Experts of a small language model: a variant of Adam for the experts.
Below are experts of layer 6 (counted from 0) of a mixture-of-experts language model. Rows are named router (the router's row for the expert), gate (a neuron's input weights, with its number), up (a neuron's input weights, with its number) and show model dimensions 120-159. Each number is 128 + 32 x the weight over its row's rms, rounded and kept within 0 to 255. Numbers have three digits each.
After each expert's rows: a language model's description of what the expert responds to. This comes from a sample of Wikipedia text that the model never trained on.

# expert 53
router:116135150167137146142109086168121109126125098118109130139137096113095156149056104135084138101141125159094132096155114196
gate0:106114130184212131123152117152125134178114146109105148103153202194145167157135096136175131189121118113145084122105156154
up0:157118135057085123124115071155174155116163135134114163105089150098083087098130121131109100105133228117130157174169150066
gate1:152148124112172190114129104091154117101093176093106145159126111072161177058169169123146148124082148139116138129105155128
up1:186142144135138161109145118091157092128097146096109165098090104125163121083180185113123093099068172121093138046116158173
gate2:134138113099148159032084119123105096131115135122114060128142130178097113094137141177131123132100146133164143090142125136
up2:147082144105140135098102116152170129095123094099129110183119155175118101176125106113070089105110131118107187138125088102
gate3:100138063172155109113092112125094086122135213122152125146127128149128116165138091085175171180108129118170080069161133095
up3:134140092160117087171104149167094100091187158114119136102210153065122121154149096144107157108183097107104131095109128120
Action verbs after to or which, such as provide, prevent, exploit, check, plus -ing and -s endings and following of.

# expert 5
router:141078157159162125143116081144111130187100108116131131057087109103114115156121119130144119153135102090138076121214080151
gate0:124150111163139154135130093171092119166169125129135139147152155123121108140152151151176154157158178105107124124139141115
up0:137117139115097171124070166166128165144150132162176084119106090152148147099159121142185114105104124138173083099151119136
gate1:154149116124112117060082139184132149142140128102092125130080035135164105158081101171156106060154100092147094160170112107
up1:140144133133118099097154144169118140170136148097061133092061088095153082111116133108147151062169085127159087141116111145
gate2:119152192158148178161179128110104017174066141118171120128080106152136143133069152152162136097150160140113185128101060100
up2:076069142150118092112146126155091141133100092138132108167149113088068162153152166133155134176167124104114095073106100129
gate3:123136123119128110133115142143133165111140169118113113081141149162137191161156221153178070120085142149116139173178196152
up3:127208159151145160130086140177121180151085128062120131102102101177131147168120141141144084151149150164069176189122132153
Pipes, dashes, brackets and digits in tables and dated lists, such as year entries "1947 –", country codes USA, GBR.

# expert 18
router:104156170127135178139150081094070069173144098113114122118164147078102130129139137126139132153143097085116085099112093115
gate0:115116091158146183115135117082087082076054123080148146056116127111067167136124115154114144124131123073150115132148072140
up0:177130154113131124143090130198184140164206150179117153149144107155200132132137126123153094188139101178186162105104141139
gate1:068111091149112178170075167149148169131115150181115167130093127152158134146167091146099135099156137130134091034142095159
up1:122134138120157095170129091116162081151078175146119133168147083184139175126130151162131112179101151156109192133119017173
gate2:089189176135144131118155108153137169147156121127051122143140132149113176127128208161169196093122096141107177109104114158
up2:107135151153164112083098148098142098149104099154153168130159137206152113164098199188187117137178141104147131144104150103
gate3:051169140106134098118109088119121135133115138149187140153133105205116121123111082105145141143086133124145087149161161107
up3:186100149181169066133156113104133134134136105133161133111131131142159116141118223068131098136192133168125162184141122159
Single digits inside multi-digit numbers and years in statistics tables and lists, such as 4,0-9-6, 199-9, 20-1-0.

# expert 8
router:127121166088144179093139093135083086086134131123168094115127065136132120128123106121109108125063143138123103131104126128
gate0:129059127129158146143136123115192139144152098094164149076131219077117140147168118145128144112171119135144131098147079113
up0:140106113123109132100120104067147128110128135118095124126081162186142193127084134079154147128169105122094153096084177130
gate1:067102137129169121174165106141158111125106122173118097115134075088120137123175190124109165157151099108149120111174056170
up1:106142174178140121121128136138157148127136113166129142139096084125172121154156155164123130181049149121108130090192048096
gate2:132119079136120141139108145139071121146169148101127144132106149093064145152155189122141130119123179089120111198106134172
up2:125119112174093114150160126148109146115082161089142152127182194188114147174104152096152125095139119094116152106060139070
gate3:107104100124099115072071126121136094063093097089142129117088071154146123157075143143135119144041084168182075145162084093
up3:151173110146088101119160143242097144185081126205102127164163146061058136102125144137144143141176111077167129175095181143
Quantifiers and plural nouns for groups of people, often after of, among or with, such as many, several, soldiers, members.

# expert 6
router:161074133193086141166154142102098116126133079188139139155131112123118143120155171199090103160093144130138134118090065142
gate0:154140150102077144117100161187169099121040174155148100122110134117100137153180134122146067048158140078117149098152127146
up0:147200089119136157151143114131117136129105173075151090141167098078160101122087142159183189087166112133125154100143135126
gate1:096100064178142183130107118104152133139123151147115126105105146132148144132119065160203103136057164167056102144116124105
up1:157131124084122110081148099149154116141119161132111104129112123162138154069118149064098202094167123087150182123170155119
gate2:171116109157146170136145111141120122128115153122101077121100159110056145078155159105122094111067120107187157116141140145
up2:121117155133173147044108041107188140139067138086164184114124130152122105145112082071124165190160176105115152124154159125
gate3:200149077132079136138193140150117122099138085166165148185117138107116137078099114142146181109105176127097174133121100207
up3:151135158191079108131117114166141061116156137118139105184128104168106133112090125148132121181127167090049103152159101137
Finite verbs and auxiliaries right after a person's name or pronoun in biographies and sports, such as was, began, joined, returned.

# expert 31
router:099165152167135168078088064128125142200079111168108129127093095091111144079093105141168150155078127158097058082142132182
gate0:163091128057101185146144130119109066144079090124100138107110049159126122117161129151119168080088136088184165115126023151
up0:088153135105138072150120134155152145111144140080137101172153154161087108121102102130099160078196150154134104136115184105
gate1:111153122159110116132130119136120122121081108098139094152157104134100139189142079061107129103111096108178199116132139087
up1:139109111054154152142078135125158128168105106157135119048130108112140142137064121152125150178063140123127102148111140053
gate2:157166132096099164094149102137162146138103107119119095179152074106125109140113109154152084130091161126147138143155124144
up2:175112113146138184113135084084092073146147194108149118140203121118161138082104112165125132134134151116125144143124151135
gate3:187141096113118120061159095173094155133107189115181167133170124117113097147166109051141123153187085103164094138138081170
up3:122072102160128102201158132133100154157178149162136124106144168136157132128132103162167065101085104135119221164151129160
Symbols and digits inside LaTeX formulas and chemical names, such as _{, \mathb, the 3 in "4-androstene-3,17", "-2-norbornyl".

# expert 38
router:140090140158155169093122170119078091154159128112123101133076135125113139161145138122157118126157096137072177146102115131
gate0:165165183106125131109114139120139175097110129103117101150095119110099160127163118136120082123197087157088090164079111095
up0:114075154078126112165175159124156071126125144140107069154118126116163099095106166156129132182073215105097087166189120139
gate1:154107105160184193137102118127126107079138118093173078147172180154080153101095116172167064087152161121135118105078150102
up1:119123119143152171049061107139178142113139134178142145157125157188109142144127141143155167133148084145133131157079116154
gate2:079094113088115165157149111158040181188090111073132150103140096115180133157057102123127081143092131164138177124159087083
up2:148140118140146125095108097132132103155136180116137119153079081103162165132162154172099102121182116140098106172113139130
gate3:120150100106143169157090063147114149155125101083121157116093146066062125212138114130115111179142140096113117134174082093
up3:207103101079130127134138185092113031126170138155145103151155117194137116149187175095088191180140163179123133135084150127
Past participles after was, were or is, especially released, premiered, known, completed, plus digits in release dates and scores.

# expert 4
router:146112136190144140074143117116104077133141116146176092109072107186073110147058119153147142095107127129093124108082061075
gate0:089157140143099093099136117173110119123137153141127103175099082124097109175132089145148125115175105118149082173164105171
up0:132113065161182103111069076149146154126134151148122152113165144144144158113129109181133144124105090150160192133096122075
gate1:132104143178141122104119161135136102122140159136187080171133072103143074128063089168084111192133204154074162123134086193
up1:118116154094118083113142141170194076117104164131186077139147122140121091166090113135171144123101191154130174105149116110
gate2:169080111192133128184132178112136172091121180110157151105170148139117084093166114097153151133131135114085135166117121174
up2:171125173138125156153097094173132098122134127147139124161108136104108183118062096129061067200095076149161134124124102052
gate3:165061105083118107159115130178121132129136111135161117158134067161128114125115133176102136098075155118180124141173135092
up3:168120118137107166147139103110134147073147102140087141161101125127105143089125152121133148155194114085090142128117090177
First digit of years, days and numbers, mostly 1 before more digits, as in born on 1|1 September, In 1|890, (1|,834).

# expert 10
router:128131118152143155146147124110085090167138153168118146114110114156157111183150097115138070128193121099108088160107156153
gate0:072114129114106081135199117135126156107151101137117155118139125177126128197091136122134074143137064134090115031097076127
up0:105095154098107131148139094152140114133052167103087126115181110106151149104109109111129105065104160165145044170101116149
gate1:185132111190148114142118148153110176151189128118116094143081149137121082120093099157107106154097130136155055120081123135
up1:115097182121155159160149169104119143159107070127108130198180155102127125094120129145130132152098105145070117100175120134
gate2:135129107126088116196120091093134131175109174134101124180121104152110126152059145093077125103125159176090120125123155125
up2:123116066155107147097124072178089125198148162053147198178175080133139115141113160141077124099091103114108139112098153162
gate3:154096076143065117189128111122161108116093145081104108113143110150128126131105121140149113081160216158139057164180100143
up3:105165101131152150189110165110145151086106128211091164157131102147102064155145086139126090161150106125115143136095110180
Word-final pieces of Spanish, Italian, Slavic and other foreign names and words, such as Dávil-a, Martin-a, trevis-o, -ović.

# expert 3
router:136125121150171154117172070111123145206098093161131162128142180108110121128101087138139166138127163122115153051102136097
gate0:164156075139182124127142101162152098122140139140095172137114132138179150169132101161179129154124166152102066135107092064
up0:109142130076082086153169142134060110093168112079058107111103164093167149138151123067102122121187192134116139059136120153
gate1:144146099149158159139168122128141027142165078170072137074161086074184150116087093156135140174094155119107082112139089082
up1:173113135112080072095046122103147164152166222109147116136132101152132119146160110112122179120174154165090085079065150173
gate2:158149160123120086140129146095152118085124106095083105123143097075129202152130133095095157155154108167168113198067168062
up2:098145179137130138081117120123142108070192092111137148158159164146177080125078110105092144129071156107093047078109132139
gate3:155121130110125153141150109178091140130104129176192139113148120161150091087123214117194129105106098089146121114057133101
up3:166096125141161160110098114093148143134103138137145097095170148140151175163122087149172189169076061161141149112139201163
Field labels, dashes, colons and digits in Wikipedia infobox lists and place descriptions, such as Coordinates, Location, Website, located at, sq mi.

# expert 21
router:163143150134147121092178161180119061155053050147134136153091148120066113098175168100152115108166170143134135119089081144
gate0:110119166126156088110167132161042108201057127103133142157105104099077106114224122126122094105117160093110093180137154168
up0:111115140132088158197120118109190132079200124117146085153136146128130117150082125132109165133146086126165168152083090114
gate1:165146163131143154083156194179121157117142105143155213123096114097133161142063142134165112042145111114068152167094148120
up1:166155146144117114140093110142115163109158139117112128092080196095117122172157176119142113130153151105176157122122202074
gate2:144119120078128149125149074135153063154111131157129041107138161160129124142099057094145172117096138158083184141143106101
up2:154080133121173165067085126161180123120108168149121096125143135114095171163155137109163111085174146209121155169129118153
gate3:161096149144112156135091130135189129123142120093123088136119162102113123179167099131045128119192180089119108169166147169
up3:122187125105100121104069135128164147133126120091085135115151162137082119163167085102130155127169179092132089094173174192
Relative and demonstrative words and articles that start a new clause or noun phrase in prose: that, which, who, this, The.

# expert 36
router:107156101123159152065159147176103123187107106158118125097112159157093133097133175119153093117147167110144128103133071147
gate0:160150176169133104158102127122186149155145107099159075188107146146120136161128143211141148169154138203149183178106145107
up0:097139178147132126136092172071194108116123077072085122140097158125116140120086167130142151104120154143077141113153150102
gate1:173107110125122122094106125082199119158172135136174135178115149124133153139163150137101139144140119194107150092124120088
up1:165092144160098191143152085164134153135103105101158156149105171148131158136107084156126127141120132068134119095124132145
gate2:193182115155086076122097172146158148145237159093100112139096131131142133158105119128113079108076120169077142138119182137
up2:128119150153132046104105154145105173108163121086108159084202111210087128131136092069149157164127122095115091121112123147
gate3:107166135158123150139104060189089146131146136147179149134126091161163150171079120181081097150148077201135172178188123076
up3:167147133141095091096154154171145087126115131102148092119153113161118105151141143128098137070132111061168117084158107170
The word the, plus possessives his, her, their, its, opening a noun phrase after prepositions or verbs, as in "role in the".

# expert 29
router:133123125123114102063148078131145109174144099110124058134096142152129188161141167136180144144131087167162115125175155085
gate0:138173107129132089190156079093180119147112134165162125102103126105152215154152123107099100058117151077131176096110160132
up0:162090099116077128184134125128159142091151150110172178136122138099145143203151130090152119061083139048152139119090149162
gate1:110115153125121133135179101107129094142113117163136104121102098152111153088127088186123114158124206096111121174104105146
up1:112140144164153103072140169107103109101165109162130147128134186169161133107128178114070156068077203040051154125188143106
gate2:103144083182118140155143168134140178128126149121124143106137093098145091144197091168117105112060120169039133095191146108
up2:114116105130088087090150082204139122099119071169146124100182173145123184145080079146147125136144070169163103141084086132
gate3:170188099138214154079080128132110093155109155132114129158080137137079141119095153155128115114043153128127125082153076177
up3:153112107155153112059092114105134121119092120132114097118072138138111122139119140097153101154149137211122138122158153187
Dashes in sports result tables like "Gold medal – first place", plus proper-name words like Labour, Communist, Saskatchewan, Highway.

# expert 42
router:102127141157125165102113079106083111162121147172110178046131156123176137137161137159146103157094115095155120111199106119
gate0:110081079145193188032164103113151133056103082090122147103134186118132111086093138188125173143133117121130122111120072086
up0:174146129122079158097144176118192168126090103117116113142105133169111178149148139141115160150159118097095157167113175159
gate1:144143107095143150112153072115118188146133107137095129099115128133129133136109082125183152153051112161152063128096129150
up1:126152078132124125119134160132147135083099153143184113180122082142103140080100097112133111102213120094136113129140097122
gate2:124131139175135141161107149116100129139084117087150126159152174129081161120166130135105134122093127117047112091127123150
up2:139122119171075009184088094134083085119057125130101132123128189187128101143154167088081115120103097130086130089155098133
gate3:123104150119100149100099084141156142087132114140109127101204167147065185126174122105091069102098142130123122083142140154
up3:127126211123151166160170120117135119169088072086057173099117125111134175139141168196115133119075065102123152099184111156
Markdown table pipes and dividers, semicolons in lists, closing parentheses and heading markers, e.g. | between cells, ); and ===.

# expert 43
router:126167129167104145073125107121133140132154100148106135143109125123072142128128144182179135129112130164083066100129106180
gate0:115137127092131121120103157124122210206074131104141132146082146183081115116157075159161180071115140071099138123201130149
up0:158116135149147128125112106156085078106167174122122104147129134107179125131091133126166098155102113162156146164180099149
gate1:157057209150138112157079134119155072134098131116151113092096099158094160165113114154110105156182117149153110176160166129
up1:093219066123160096117169156185040157140125120124068150110148115118119133079127122095186133124086157125110166067130102159
gate2:117149143131134164116095166139154174085126078136136158113139178162136151143176144117162096132058081085114135067139136090
up2:160103139061159092137120161156112129135134107139068118106151138143133133116148116102117149116143124108141152204164154148
gate3:142117137115123134110147092168130147163123132116060126126115096149098132162169160097101147045147170148134071145154113216
up3:111126135131075133102130077106178136176147104081106096167153114164117156155169159136107134094083174122129059133175104193
Prepositions, above all "of", following a noun, such as "species of", "corner of", "patients with", "lack of".

# expert 57
router:172136125182156182216070092121071097187141158097143134084101144102088114095109139164120106115103115087187123070146127110
gate0:167144096201143164143096151164071018132179189139083062190153109088194159152147126150151101154137156097115121118101105147
up0:123128097171185158147073206156106100108161183118167127184162114110127162107139108154114105178104051107154135116158066135
gate1:087175114171103186106103063144056107172065145140168108124162062158116119139111145100152115130104083113132139112098085136
up1:158129146102136053134131093114125174102129150132084067173130162158112100123051079068070145125043128145082119119188099136
gate2:153124128160177133133145119095120075129168190138125149163136131137152106135111111175144065071128134049130134083087089082
up2:098144097132125107102163217141141098107132105149146122149176103152109099117125121110073139123177115104104094128105133174
gate3:118150139198083114070126094163147092133123113104105127097148124219103154128135149117176093141077096133164129085088053135
up3:152187118177137140138077125116153094138141111153126154085089154158074123184151117139074188104152147114132153135150142157
Numbers and word pieces in table cells, plus San and Santa names and the ol piece inside solid, solvable, unsolved.

# expert 27
router:115112147129094181146165084054118127073129075176132168089081158098193203139103165155155102173083129121154121133118085112
gate0:121128095181118129094126107137142139114105196176141149091129048158107125081120100172091145092132124121147123154166115152
up0:094173109121118135108100117135151154142099187151105129094111097099146202095081168166080155096096107105198113132146134132
gate1:128118188116209099117176113118033115147106139058112127156120145130138049115139136112151202122159160179099139084131118145
up1:191133069155106124139081184172175138138173125153142148150087147145074147153106089145091106124127105130129170119136168123
gate2:135124070143141193153149119120211126136096150090157088148094164168175115112160095078109160143114154057150174094151106126
up2:138072160100142129147129184161121076146126134143128152158227109117131130091141125192160109138189133136109094186119136153
gate3:143110122131163139116110083131135130149153076094127075072152111187088121140086124140120162120103149112124101166130128164
up3:127165160157144097141079092153128075149130164087117113117113117143119154103067079129080174183070088134141148077130126080
Auxiliary and main verbs directly after a subject noun or pronoun, mainly was, is, were, are, has, been, with some verb endings.

# expert 39
router:147093138189107177078138129136098121162164134130125113111109114143142104148126124163145118125110096139108072087143108106
gate0:076140141143139076128100111131092176215141093128119157135115127118121134124141084165116097096121109144127132096180147136
up0:136148093138148110186126145136179153150181088141099169136106124150152095083140096181127120109144145105158091083123053115
gate1:149083089063070134139213097168157088123090076116140128156145122151156129088082119137103113088140148136110071116174125172
up1:129083098104107146088139064159072114128138109154135112131184146077160149109108100123126120119109095123112158101187139131
gate2:075091150209077131145132070150143159142133151128066160110160143093147058101153091102119120108118094118118139130155137116
up2:161127145106112179116068125139141139156125182132113167153116111143106076179195090135183115153120172137135123141102170175
gate3:125166096163157138138118102122138129132155119137115082105119142127133086155102121174128150105154152115083104113137106122
up3:110128153109171080100194120107149081179098133141145158172132158140165196089066117092130115189100111200201107137149151125
Spaces and digits in species infoboxes, coordinates and sports result tables, e.g. the years after Authority:, conservation codes like LC, and score cells.

# expert 48
router:107204145119137160132071099075151108132166149126103103118177154116151098093138141140142152128135128129138089127113142077
gate0:066143164093181112099145086128104106207144119149119144160086094122131082187146131161160142120142117123103129130123166118
up0:084146177094175162082104091142097141131113140120159083119156144136102099153174148135147123150173129144091116131096149138
gate1:132115089133124123148134116081115114116110136162079144106135151094091091140106102118144176099116171159041051085143128137
up1:133196090133103126133133136127090182110149162167112145188157078121095137127195111142125135112198169139048087140185116103
gate2:112099039136128210150107087127118099195134094127102151209099118175149131147118168105186083131141140088163117187091168191
up2:130125096158102139099120102125139116139150114110091131214155128167118048152156132100143133145142084174131130169096145149
gate3:089147123087132123134133122110162143098167090137157150100120103156112170104075086147139191129111158193121134121139155119
up3:120124100107162133109143162099138131113176123111115138175123137067106132189102128167065121144102167059141152099110124126
Major city names such as York, Angeles, London, Berlin, plus vowel pieces inside words like e-a-gle, afterno-on, Do-ro-thea.

# expert 1
router:117119132214155166069118134182101166186126107125161143115088114131092135155132136164133102083114076131112144152128151085
gate0:082097149149094109117116146143138086139185153103111160080100110065115144099104110143135137185088135157102147087191159169
up0:151186088145154099144073158138105175130101161161130098132126172163134153103106148099092137105153120149132160133112158174
gate1:143100111129173143114141157137127134152138163129188117110108128061102105144142089150142077145087080069107095154109159097
up1:119170193142094122099140091082110149208105152141137136111158107141127077063096139113130171139150117121177141151110087194
gate2:111163115124127164080127129127175143121070102120075115152098119172111180141147159142070124126128142099102113143159067193
up2:131118101158130077141188137142058086107156082163126101151111150130114087125066099145160091179173161159152120069126138102
gate3:171141092080093163149093137128117161105134119141118094127114165097177088138130114163114119106103156172140067094086133134
up3:176156148131101160094111148156055178098155088180138121135171103098155112099117147169091104091178100126120063069200174085
Leading digits of four-digit years, especially the 2 or 1 opening a year after a dash or "in", as in 2007–2008, (1966–2023).

# expert 17
router:172100087138145172105106117124086161143164120136096103153100114125126112095168163171143118135116103122106127108203145072
gate0:152108166155111175151158126118115079100135117122133088128156119110159180107117095161172103147128131111132173133176073113
up0:093127149133125188149106172143119098123153069105176070112104119146156146140135114140180121157093101097131167122110092139
gate1:162155109141116145147138182144098144113174177143106125084192104129086088132178108189124122176107155143123127094164096111
up1:150168122087168062124175149071144055125118089147141128142166187138129130125141087128097139156134123071124137104150151110
gate2:116089148148128145131113157122117087153140116098116085111061158139145084156099106188143151152112107151112190100140146146
up2:117170200133116139162131124126106122158152067121150058130155119116153160202152093111102131094146123159149104116102131142
gate3:137077146131164096119142201067102146152135117073112102112102193105136144144142129130105157160132121115147145153146118151
up3:154140154115116152152140133122107167101106148101137159086117143200110062097098133039091125087096133113136132118149123185
Word-final pieces um, tum, lum inside words like triumph, Phylum, autumn, plus taxonomy labels Genus, Clade, classification.

# expert 58
router:135131151145079146114083142143140100140102089160162019120078118114084140160177130159164117139097124084145095085178159105
gate0:200068151138110175042076097178148107137158108114092124187077124102102151116157118133157087155179155144111177167154143070
up0:082053127093134128140088082086174148161112142110152142114161144134119139120073120119135109148086194121135119090148107135
gate1:140086131162174124144096118158159115186083167169092116178159141160044110124107151216172134114101130082135147135128084129
up1:100130113064132145116074128198149088118130099165113118102051178125166113081090068194138104104128137159148119088148177119
gate2:174100080162091143131110067131146172129166143138130138123096087122130162132190139119141108146148151118164087118050102101
up2:149168130125163070120144150099124200137113071194099127171135140156109123081102192114017192093193110106092119105135079127
gate3:157110134241085076044073161123153170172107124129124127099122106112109129122099173152150090133148128156152157083128105090
up3:148076149104152103132192179095147149119133141144138156080164126148180156142142116122137150151201115149198113139129123163
Team, league and competition tokens in football career and club texts, such as FC, League, Cup, U-19, Serie B.

# expert 13
router:117113137189134197125133128142106091158105147134164178162142075170135082140136172167113134078156095084119123125171130069
gate0:119107181190159130097133094190136094076083158127173151129089111106149107163140098179064190080133167108069092151121137143
up0:150111115147167179057082178123104098117122191172134141139131125144181178162101014180102154115152162122159098094138096145
gate1:092076166163113143188152125125118111142131120162151116138152139120165157185172138144092116049088094134128154140091118133
up1:149164066118149082068093102172090101126124083124149125182122127103069136077100165129137131163127158107069121154172168116
gate2:139125100141100099152089142132031144154109156091138124109139124174126153111121104109141124133115132131111124138129127120
up2:163131193142114100082103083188155089103165130081099110070147159177123143143161136089104131180084104117131098122108088176
gate3:171175127160111120131094129119164129146113100079153129128102114138137116058175202142116158091138168130069095124097097137
up3:112117135151157138145106126123140134168173118161177128160158139077108148150113183090160106125171136115083124143135056137
Pipe characters ending or splitting table cells, notably after venue or location names in sports results, like "Irvine, CA |".

# expert 32
router:172165118173158150114134094162154132128059069105118081108097121214091145174137153078123124134127169146124118093087152124
gate0:138118180109128115164155118059159130088105164109172117170109108101119104104090166124181141096125120141092136085139114133
up0:084105093164084124124114123126145140108099133142152136135081101147144123151087135079128123105169167179089053111156104182
gate1:123109179105171134090131131137104082134135129123128157186103155147180134118094107130140148144148109116089143109080151120
up1:143166155100184117136113112170119090132139156151132112190187101128119106062118130118123099139120138124112122123106150141
gate2:139124179095121137115192159123074050113133173107070143128075141139127085121156157131088124141139136137091143117113117152
up2:168105113110075139103123115134098123121123124160116111090148116139087152135174157161083049075089172124119098158071161193
gate3:129114166139100125157190134050136096122124115131058135130089143094155107121107178079118159099125123149141066123126115135
up3:154119076119076113125122147101085154135155115151124041128150100175107080172115166140103103088121127161173093187144086108
Plural endings after a noun stem, mostly -s, also -es, -ies, -ations, as in photos, mazes, solutions.

# expert 28
router:148138125151142104112134130090111117170147151116145033116096152114108152167146138157099150135124143148154136142152143096
gate0:135158133088066108115089176160149154148213124160040179085123126119104110129168169146145127189134120144180106145098120140
up0:135045118141087117121139150110140146148091147122112134144129128123106135160133088050102057131178134074110113091146095171
gate1:097148101100141109123139131125134099075126045146084108070113116125167130116115179084097127159114128115090140090148066143
up1:125129098188125169150084091144151092148095059116094081101113130138113145089137100136135106119060174116099131149073092101
gate2:168165068152147117116148130160167126154126112099134063164103134163132160144136160185129056125140164117182154155136125176
up2:104195183150116105117122094076089131101162136128103110089134159120076109159152171132103139119098151107045113095085106147
gate3:119140099165165102164106100188151124149108106168125134098186165121139160092174197102110153166163107143136191133120122132
up3:094133098129123106141144132097096130103139103121141124160165148125076128152096127114094185148133123133153124083150120120
Lone consonant pieces inside words, such as Mu-t-ant, St-r-ong, Go-t, and spaces or 1 just before years like 1992.

# expert 40
router:142111141185135183088105105114129092195115166191140088115126147093078141161123142178113119107117127129186146162180130110
gate0:167140116146154134174103134097119100155145128114148158158205112125102129118045131125200116133102143158136121094186088140
up0:078128141125141151100097105089094117154123167165110073130128145186135115128082098101134098170120152154114090118106121213
gate1:159141138153112157148120194074130139133087132100089107100126163135074157033146179174116155138156186174119102138146172165
up1:110111108139142187121147147197164097118114136138092115170137073120130112113061109082123063122137121080142089122121047114
gate2:130147090158124180138092105128137095154120156104122214034132131127122162131113158101141156068106127106077130105169138091
up2:150138099141111129166158140126072164208107159117141163116111113175190128097153184112168081182156112111106073192134174130
gate3:153141203133118156103067118131055137122079086131107139106080122145163128071078099066107114154051125070146079123124121092
up3:142182155116156161189123136123110121112062096147110119145162081067124127066151095083148145157143157110159067147093129122
Commas separating list items, place names and dates (lighting, soft; São Paulo, Brazil; May 19, 1931), plus digits in times and years.

# expert 44
router:125122144083122138128134120156134087120117149097125139142098143127151108103130131144180077143139109136133091103177132099
gate0:156152171113131170084168098177099096136114090156115115165114078088141158086199140120155098064117156175087114167115140160
up0:155115154122167173083163100137121109151098115150097131177076141110172145064137111112203141087165163174148078102150143161
gate1:153134160133139175141110116120112133063215139138104150148139134180126115121135099152173135107087170156123178067118084133
up1:111044097129106095092154109110094131092165133153074217087106138130134059125099126154143134098136165155135162129166075121
gate2:112173064147132135117133219139086113089187163130093148190151081166143139153137147117137103167142136105111092144153136185
up2:105118145122097139143142128191159102119095089143083143144127141111107093125067123137132128168089221153100118094091129127
gate3:123100126152170126083044149177096072141112127159109101129207117153119080151116134128140117185109117096129124106076148112
up3:059150122108193128146114143083131104184129126077179097127179113124158102164120155131062132137147108214083133163177117168
Pipes, colons and dashes that separate table cells, infobox fields and scores, as in Competitors:, 6:00, 4–0.

# expert 25
router:173099128192149110125062140120092153117116108214153077120135121120062137143100096101140093137151136071101114056139094103
gate0:171198107123123173118134122132144144183126121106108150144108122156130216084117135168155226152128089133107061179154126149
up0:179146152164079159116129137120186134163145118180138146122055066152106089133163152147114078125117143152121110193107098102
gate1:179141145155152165127106128026086170114110117148165084090152183102103100159108143085189114181173135110076105090095153131
up1:141120114137166176136152107152116114175150150097155116171115128113098131135137178090149091125114113149150140186195114137
gate2:130127141123108080125117108099151138086105131131080114109107140110087136149095070104135080176202203103174207067101128156
up2:136121153091096168130083094167110148140188214091191124135127078133124108101071162110163138136153142136115108182181137106
gate3:098123090173137121131133168101096154101145096186128090103099180033042137178121073114172118160173111097103133054057153117
up3:161103092140154128075144127132072128136126068112111175101146145199255106138126124085168140134086128122098156144170127128
Decimal points, degree marks, spaces and brackets inside measurements, climate tables, coordinates and ages, like 4.9, 42°, "(aged 30)".

# expert 60
router:123043166147148138131153148124074089161099137155144055164129122100124106138119153151134171153137182117112142132123087119
gate0:131113132120133080187131142140131192091115115101136109134067090124134075175124104089126153156066142112167146095134130222
up0:131147188176088114180113110102085104112107111160159143182077136159139099177104187133172176090138147134189084073149186113
gate1:066150167132110131142176091175177104165182136058135073124110192154131172108117128105088101120155155158144163103165189191
up1:187127131126074150152083086194153114132143174134087094153138126126095188122082083079091081185121162159144110102154110131
gate2:121108119094139121170151110095132151121110198131136043090116113067150052099152078118125118204153156130169133063127118159
up2:101167201133114122150122088145133143130128108115111117118079152156098156160145125093179170154170120120128122111109097062
gate3:094140116166033193147101192134109103150085133148087066161115055123066141098187156156162125157160179157146102126179069094
up3:093140133189089107242133141081074127122097202156115134092115133066116062149113095133126125140121124189097123146186110093
Opening capital syllables of place, club and personal names, often in sports or geography, such as In-donesia, Lan-caster, Gra-fton, Al-melo.

# expert 61
router:118125154124169166172130162148109126224147154202175115112164132119117137108135187165138079145132141177145118132161119114
gate0:111081181151102192126106127085107143121131133079156065130124103079113114123180135122151131112087123146069118069130180135
up0:123138075129111038116116079126093149035124129140101145161104116122132149113115031170212089153103126107202110094144131115
gate1:137111152180165134129160144095101092108112170129153122151149151170109190129120062155136185101113175122092084073149080089
up1:129155147142068210072115081135180160109136094139075055086127183130174150143094109107125115154104151119137101152121145082
gate2:142153154081119212129155166088114166137108154142122115100121095121111122076140053111132110108134158115106103152139158183
up2:160160178130094166066128127108069112131097109097119115147148112087084142111181112133165138076188113067141084130125173138
gate3:110094117115129152150070098202135099059086146112103155174143165120137155083125094100153141134188128078126117112120133102
up3:114094162100108140129116086105138086119170105138218094122116116130118148147174103119105102117125134110118215132087085199
Digits inside numbers in episode lists, rankings and coordinates, often the second digit after a 1 or 9, like 59, #189, 96.48.

# expert 46
router:166086122138117095161105191167102097104166101121127149137130111078174108143093147142138068118126156150114154131121099140
gate0:091102124159157110158081168170111099106114144127146142179112142143104114094099107147115166185056141142083148151123097122
up0:165181075096099116087127156150126159116173181188142141086133061051175162056072165139107192116105057174104189112185088161
gate1:088157133165139148105079124138074162103146144155083142112132082076139117094117157123128139146202106171177132113155141135
up1:105182118152143118107135150129161147165138130159101090118083087140120168174154156130178127112130160117159120131157079080
gate2:152177132122096084171027130160110130113118124117089067136127098147107090190096121158097138164125139101105076130130102076
up2:145110120128119122096080127108190114113174139137120153095134072112130145119161190124200093135184127103101107088123132116
gate3:145135129110119092152134156114143123173124114131082114165130112129092150156103147082134061106130141142188153101115100121
up3:149099151116174139110175065162097099080057158134202133071134088166132094109175131152060161110132124142115078152141160157
Verbs and particles after a subject pronoun or name in prose narration, such as tries on, left, joined, follow, stating.